From a checkpoint of a small mixture-of-experts model trained on Wikipedia: 55.1M parameters, a shared expert of 256 neurons.
Below are experts of layer 5 (counted from 0) of a mixture-of-experts language model. Rows are named router (the router's row for the expert), gate (a neuron's input weights, with its number), up (a neuron's input weights, with its number), down (a neuron's output weights, with its number) and show model dimensions 288-383. Each number is 128 + 32 x the weight over its row's rms, rounded and kept within 0 to 255. Numbers have three digits each.
After each expert's rows: a language model's description of what the expert responds to; "comes after" lists some tokens at least twice as common just before its tokens as in all text. This comes from a sample of Wikipedia text that the model never trained on. Tokens count by the router's weight.

# expert 13
router:112113097153104098168137099079141144091135159156148131165066089120097138078160081167142132162126104192143165102115054182141150122123113114167110145094164143173103145134185126144074126124124118130122133128103121129130085154128143131121095141185151162191140127144166133123094117164076138156
gate0:107147116242110133104148088122156134164148140065144137088069173088168147138138125155123132082059124157079132115142102062128095139116102172207119066148115111136093140131110179204177072131121109071182143031124158127139126190139153071134099125162146164156102178153138170093119114144154139156
up0:126136124189158137103161096052126137157143163137115107127056158085097144111175148147161059153133131112078115186118095136160127094103138106161109149140195155166143116148147081115122165113050155092148128140189147115131109079099106129183155157108090130149119149151124122117125160148117086150
down0:168150117206140168075111125126167110156066151121154144112079088123139191093128161209140097134143090124105077108043097130115120119124145177167131108140164147166109104164158130126133141088095147173131176129221137130155134173079094105095070096158067094127048121142174068118145144089102102114
gate1:192142178153096046200055108120125148128115062132188065163122124136169149092190092127083122169091153096179148155137131143126137206112120072160114163116139121141084183110124136127099167103126166127095106140143123144068082100156166158124144085159129183096105109161157120115129169162181081132
up1:133177148123154091172118106119144189154127102194167162104122132107153104171121153127121109109113135149130122137083115191070118090120135145120101123062151166187079137149105124150075169160107121135086080113098124181088111084097163120105141118135138169120153074134102150121073167109175056117
down1:119125079130083105126127089151101144151088189161156121127156143110206060091154147153163173111100163159158115146133140146121128104114149171130104111150178142137176130145138181117183145134118145149118159161086174105155122105114120079069136136214152154184137127114105116103113122111128094155
gate2:151170118147129166199134138171110156100116086124165165164162127167253169113190082167113130171159168149119135102166142081122174108160163036159107054200183121184092063131120157151137114162206162090123185109093099137150088129141132133062112163132179112128083190199166131159135138129120155142
up2:124108071150096065113134120182169121146186187092108136110172163071023102114093107117082078129124168158106112091097099118105137102103146189165113142101120153119170078114119147104159125165158115149130105139135157063118175095135139140119115060106185112139171122068120127102125162157168163124
down2:174098133100112160161106173124070132107132093094126134119138112140123101144190135068110161120122049104145112105047113151155127079167126125179141135106129127154060128139119186104109188127155117129078129152187118074116136105152142122133147147093111104117149082101214140134122088098094109130
gate3:123091108131115136164112174155134183084063151122123105106126133109107102144161120159087127110132161145055114141127117208127110119125151168132100110127085112185108174125169157187072099152116158194195105075129130119056084132109115112105140198150176143159151129134172118144084199106104110100
up3:082131130139119127082191153127116148127101111111123171098057168143106109068154175138145124103117125220104081112114071115151101104098115179084095145134138128158120157112140095155158112104155202199105124110129107082138104155147119101086151154143183102133137147089144075153122117112121074075
down3:092157210089170098095122093146122142170098116114159122075066169143146093133138121092088123149124127097080203126185186162111124160135066069161122058107163146127122074136109160072138093156146107103114157119065118116091097111095140103064063153105116121126139133179085145113136083089113123167
Determiners and adjective endings
comes after: " of", " in", " the", " and", " a", " with"

# expert 6
router:133054146131081087167202065108177173112096146151129175151157074086106125054168134172130121125139126150191143123130096129149138132123086226147108128093176123153151163120088146189109097178129096172125166111112077089105166080087181121159120131157125150131075129146094139080100091151170123148
gate0:147130140067167097106148121119122154133112153097129255112195081143143113118082127134085120107067150132143107080128145093175128123136089159076076125118233138113154121114108132159196139141137082164106074112137105132144090142076220087073101115154102171143141123109143167136176106136124127153
up0:172133117128073091118108092148148161130127139070134129095128137140178111148151171112160125104172106098140107172115104144133139172089116148096041098130125118132142151083093098134145118149098171128212068126092116142092123055115165097127125122131090062108116106216140095138101179209188187134
down0:157167133157120129135116121168130185136147147107108117113113107175112078087134093092111104179095153165151165144124139137162046140152081137118155111129167113160101160129146131186118111115159158039146184083119126143115122136177126083091136117123067118115102152136178113130140178103159131168
gate1:130096176140132114136105155157077124085091090116077123154098094146053140102129087106093158111161055127108125146104129153136097180168144119181125095157153148122179199135135149135124088155167145164137113206146120128163159127116141026146184127132131129147133131149094101129114161077210167152
up1:093111171080085166117123104128137091134165166072139072081153143189103102094158134151104197201173128141128167084081185138115111141143118113159151128146105173166184138122154121072154108127150155087164125102132145093173067082187138146091120131129238124135174168104138104145115083109134132167
down1:103147159089147151165174126120135151126120105112084124136127101147179117153171142111110111080148088150154072091152128153107092145122162139146149099106142117093170149114118151148127130141151126098123106159064102075090186150125110172088137070130125112127186106184187154099119100097093097141
gate2:170083160120088123186174051129188080181136137137094153073071092168143116140102168145127040129131159145140135084100098121112182140121098177112126127091096081138109165123123127113142163105146110172114135163186107143098192154161100108128157131113085197161137086168109164082142135158147135150
up2:128103093115103104170184142084150092093116159191101114133122094170107113110090099134131053144144143109095092133178123163074134162135085123153120144118134097107194090103119155187166162155149116164088144148116092123110134109085131109126062101137052201158183061091129160102137142114070092120
down2:067116144108162219094128157184122162087128168133139044086089140094092117109081179120181119168152131142139126160093116111118082156139139114109138154116126153123147122148064088082109148104090124119105146185143155180175140150174145061109136100065134099168180082118088154214131120113092100123
gate3:192130127149082110121120107153138140119116146174081171110141132053100134105143120154154176185095098179169120177141053069167092130143102173135144136095063091154091160089156138144129130109148113054136120118148062159075144120183165137092137161149124135151137133079122111109038166068132169137
up3:127152152134134198079101141140159112133131128127164144130089117116137144157138098083095061131183093145119137165124163143103140115105146104141115117110157155117165108111074091137132119111135117117126131182168125056175088165095149143156178150104125102145131099112126136147156140153124112138
down3:089100153120118140057104124138100118108157167139066078147155066189160073125127154182100166122146155111120135153130079189083123139096138110114102107150141140076178189102167098156122159134115151143132096106079153099189123095118126091145102149181120174132065149080133113145156165163190107131
Word-initial fragments, infobox labels
comes after: "-", "==", " (", " and", "===", "\n\n"

# expert 9
router:083133128188062148137157142052128130138135118150165162150102074134095112090138104132114173173133118122126153131106093174133174120100054068099102151113163130116143093124235099170128123169138073086112209084102140135103121080096142157146111138102204176137104119114145105097101166183104138140
gate0:081117169096059144121143191096147146163162093105100137084120147143133133131105197167092166168138096127138152109152120103173147087143152091163128207123114066088133115178176098114159078165117092065090117129139154185098126158100150156148142170135119105134130105113193076162109136159162121124
up0:079122159155125170081179184107121144170116082092111154101139060163144127090134160153096093127139148134109150118155163109099114125146178094160089141153143122119183110201121075142138080136150111129127117123153155100133131161110139131188119157124115090108143107118188081166130134202149110092
down0:141142128120097160108107128152094132207102083118109126101106146148116151159154142166113221087183083142167127143142183112024113115170155158232114049143163129165105127134161134102138108104163151105160162078147147111126151171120135125059131139138064146117130163091112109152143104081097173115
gate1:087052092127044138157124124103135138107135102103087134169162081144102133133124100078118155108145156180102036055137105119102125133167183140154119140114099135164135144119143113118091135157102108106150078117132133173080070142048086121103154119138184157128073140147149119134096111156084180142
up1:160156147115166107145079182159156074192136154105181156129163157122136116108058152123120192116100084108107162168087190136116128151112152085094101087112171124167105100107089168180160103142132108185091115108131170126155159119165167122127075156093174095151160113136137129162125106141129124205
down1:142144129138122135115175115137102147097107131090103114126105121156085158137023103162173065126154146125112156132097097132203144160159129108139097227101131145149098107123228063073146152182167090138204148097188147141152158113082164120172152154117140125105108087199166086093065095139114119190
gate2:126093128118135107141163140116126095137088115182141144154038139134103161119120133100164103132133152163096104186133122128153158092164119150093118167176122113071095094166112096162114160134099151117158147116113122162168100081100134108136145032122143111183102132070103127128160115143131161156
up2:153142140108113097076168153123159146180136049101103130172137154093140144097179119100152088173120103104142175072159170074056105097070086138128130084119153115113091118072145165143105084139104135109107118144171099114100154096149168098149119175101082124076131125172193129110113082071125120126
down2:069080107122182121135142121144133112145154125144105182123159088057150143121132207088142116187177166133124175110123112159131142158183091155139100100137180102105112110081125107156127193155113192116094159137124138111133184165177154126123099091163168178158145189137081132154136188120150089156
gate3:138127106097126097110091135100142098069173102158151129127125101112199132095134081159160147134156116117117058136143153088113165097123115134170126119138140105125096105119114086167148150067175118151139075110128158111137098082167101145124150118166206128136121122129102134122121096128131105145
up3:080108138114164160182147109142149114130162147084119113108104127174120121100125100089106140150123145159150148150126118102162181125121127114132182094104115147159129101121100130173130132121092061092185092092177167155131092125176103109087072197117124158161177155160115153181092118142141103133
down3:084182143156100130126085110140152134081131187168133142120207125156072154151147127136141131127150175133085120137110115128121095171081057102135066145094119114148166120140146129159155197183108081136142120137108118088116075167177123174134092081094129152132165152114077114133121092162083096136
Separators and commas
comes after: " |\n", "0", "1", ")", "\n", "2"

# expert 15
router:104121043160157156174208087093111160097120142158133102144084078119110140100176118178124174141156120160131114190087092186177113163121078111179100135114162141144154094109139106139081107169108134123171146144087104110161135096101202094136091152168152146091098089115087131115099084163130135128
gate0:130102097108121130120148155089180207161106114164121152117182122137072154170190118138076102132124046127181116087146134169131103101128106087056123106121096089109148138142104145146125122122094061127096187127151178170142160087150141156132179161110196100189169166222133094103089141154117134164
up0:154151139128116150116110086140074059137130126086100118148124124091123117129088096134131097156074159125123117200142131098131178120173106149154137133110116166152161092156141130166122125135083149138133115075075107129104158110113164135104130174117065107147097114115147159136121103121105151129
down0:156159111082174122089157089113127109094178147120122086149123121120153148114115124163073104114107140145112085105117080065052097111101084103125126105134161108163140151183150160210052145149123184158108101137081129177164141096090138148142154164174136148105116150120154108142128095134116109128
gate1:119108206173057145164124138086127153126116117150176158136133156161150083102137105170099140163137140136116095143170111125131186160109059088140133068146112122110166139116136150100134077128120108136150148149180152176062112145106084100107121104145106093124134130225132076181133123106108083171
up1:122121101128153105101148117150105174119083150098144146086152138123147172092156124130148083150185128133150096185115137125152104169113054162233096162137203095119139090112161137164162089108136142176076163163113116178150176109085108166100075114154104101160139146128155104135142127156141101132
down1:085090178106120154104122159111050092190115136129113107092192155111115143140101136128168103137141158146149158148105121164137189105106107178115147131063195113100113140208122160129171091128103173138099132109176185160167190108131088136146119124111107165167116113160133104101119140161116173103
gate2:125129130176110142109182112121061095101060107137185150059147118114101146119091164081113129171155168159105155123141138100176198094099144175132111170168146221070104170183150139061077116134179077130108133128127165148108084174094108110125096104123148097178123162160118130092107109127145147238
up2:129112120183178126068106104200101127085036156109123085181115152070154113115090118161113119091113143122160108153107202056136120143109055123100118123142181134149132135120157111060134101111085183152133120115146116089111105114135158136143116138198169152108105149145098093138135117122076070162
down2:104047166132128113061172088186143108168151110064143108146130140113137133095147124098146158152163203145124153162148148094120108097102082111174090184109163095181102166120169109133115162172160074206157118089084117103129125105130136154151137111091170153093098111190140116134099115125101180107
gate3:145145174100108088154149128113143087115110112080122101156133156123117098125169134170096137115094139133098143173161074185162118124152193092134100112135108118137123149149197141122158142106150138091125152184113075117165126131150100158102150147099155148128169165098121197123168124162117148101
up3:068093134181148167127069150133134068176114129170163164095116131112111173151107122159135136114116089103193156143116109088122090167100096118150175168155154163186201090121091163142117112166089164111137134085109115104088127133135107069163100078130090130103098121140118122144129079132183083128
down3:187166120105149114170127145152123115132115126153143205091143091122118160150117131095158109126083118113168160124172152105136099125132129123110083158119150118121105100099090124128128111152105193136129113154086092185156101131127125122192141109163123165116099140084097127095048077189078109111
Numeric table values
comes after: " |", " ", ";", "0", "–", "2"

# expert 12
router:109114091164121107183139138091168168128096143135135122155177077118096175118159091178100230112141114128181136131139147099157155140091091161132095123119122185141162054188129112175121123118122089132113134183049068129105127126091159126114123193185174122102154074150122131120112139128148106170
gate0:164088149144125114118135131121155093120116124118124128190162121130111189133126135161138141103128093090131162167095134113120125215176075118167066150102097154123103149138118087086144087148166094161140160136118132112072202120156145139126071174160135114120085111154183077106110133208126085173
up0:134138163139148168138118109171128083107117161085190132138111185101138126158163093120147149117113110147187138120061117090146202162179156110088182098137109168091143148149108173152090094140116200122174223102138109151131188163121173145102123110083123134078164123181177147143150168158135084093
down0:135135135124152121154131070159163181108155138128110150175140139137191156141169095092127177134135153126159114143114120062079129105210098147128062092115085093102088137122122154097127177146157163132199178118097150170122185084110111103100142135096144127112134113202168140168081095142154167146
gate1:190078181152071148176187122124163110198112147146115142195156136110099157105170153099085154144087168161150139114132118094118118106115140089134175062113142131137199178159144151125172139087116131106119101173154165185088091141134087142114087159101097107082105124110208128156153111132123117133
up1:093102157107100181112132183154041089171121103110125114103147140177170113110132135156095182089098114108089135151176146186136097126099129125090079125134044132150104123168117129147109126146095151114156113134106149111198182140126064078096131121140137097153178124136103146085084173135106102108
down1:130079122132102155064140153154074169187191146142169120163213125128093111145172116151057136124133127136071120089130141077110105106091154056153083173183091147084133138152120180116090093167121244131134093099101135119189175124088164170138144153116094086146089139134121160132136128134110134113
gate2:068113125116137088123076107130194129138080105086113176136194089172124124145142099129127154133107135097157160133134169103095121085130159108143091167116132144126092141126087081091039108083100108167120090103131140160137132110148209140109092205153102156133198135128131161170077079141202137188
up2:167042093189151094162160113088161114123053098111110098106102122137084128124113101158141167127136156118118085047120137098152156132118079149143131219124189148126160061103110089084104221102138075112128099107153188116103096127116172132133151094140181126153124084088184096071119181124201122145
down2:146100057155117096152088130072188131168090112155128152134152131105066127132168121129153133133147142102093184096157170167129139109099154119128108148132125127134142118133111143153148175126187137197121112105118127148166102102128120127058109155076125108135143115158131144122117109116140091216
gate3:058071127166107146130064121146194128172128171107185153113110082123127126089141141132072169160074176102178117122113135096146114155121122084126130098112153109121108104095181132130124139090170137120138119150084122137127128155162114134100179113105207165166119107172063170158133103094097140124
up3:131123111140159158139120077130172164113077118146132100108147136163168103079146088179130129102110204127069099152103114169153078129089125173115147112076114101143145114166086171103134167129116137117145101091118133047151131137089103113075196099156171096076105116177121165084127157124136129145
down3:112136122093133131147160140158112191097111107168177064093128117132178152090139137189138140118124132106148064153107219159112188074083108147161160157082125102146104120119096117166096116148093134114197127105129093102170071106139122162149135083167134139122078152124124137090108136134127148129
Sports and time nouns
comes after: " the", " a", " in", " his", "'s", " an"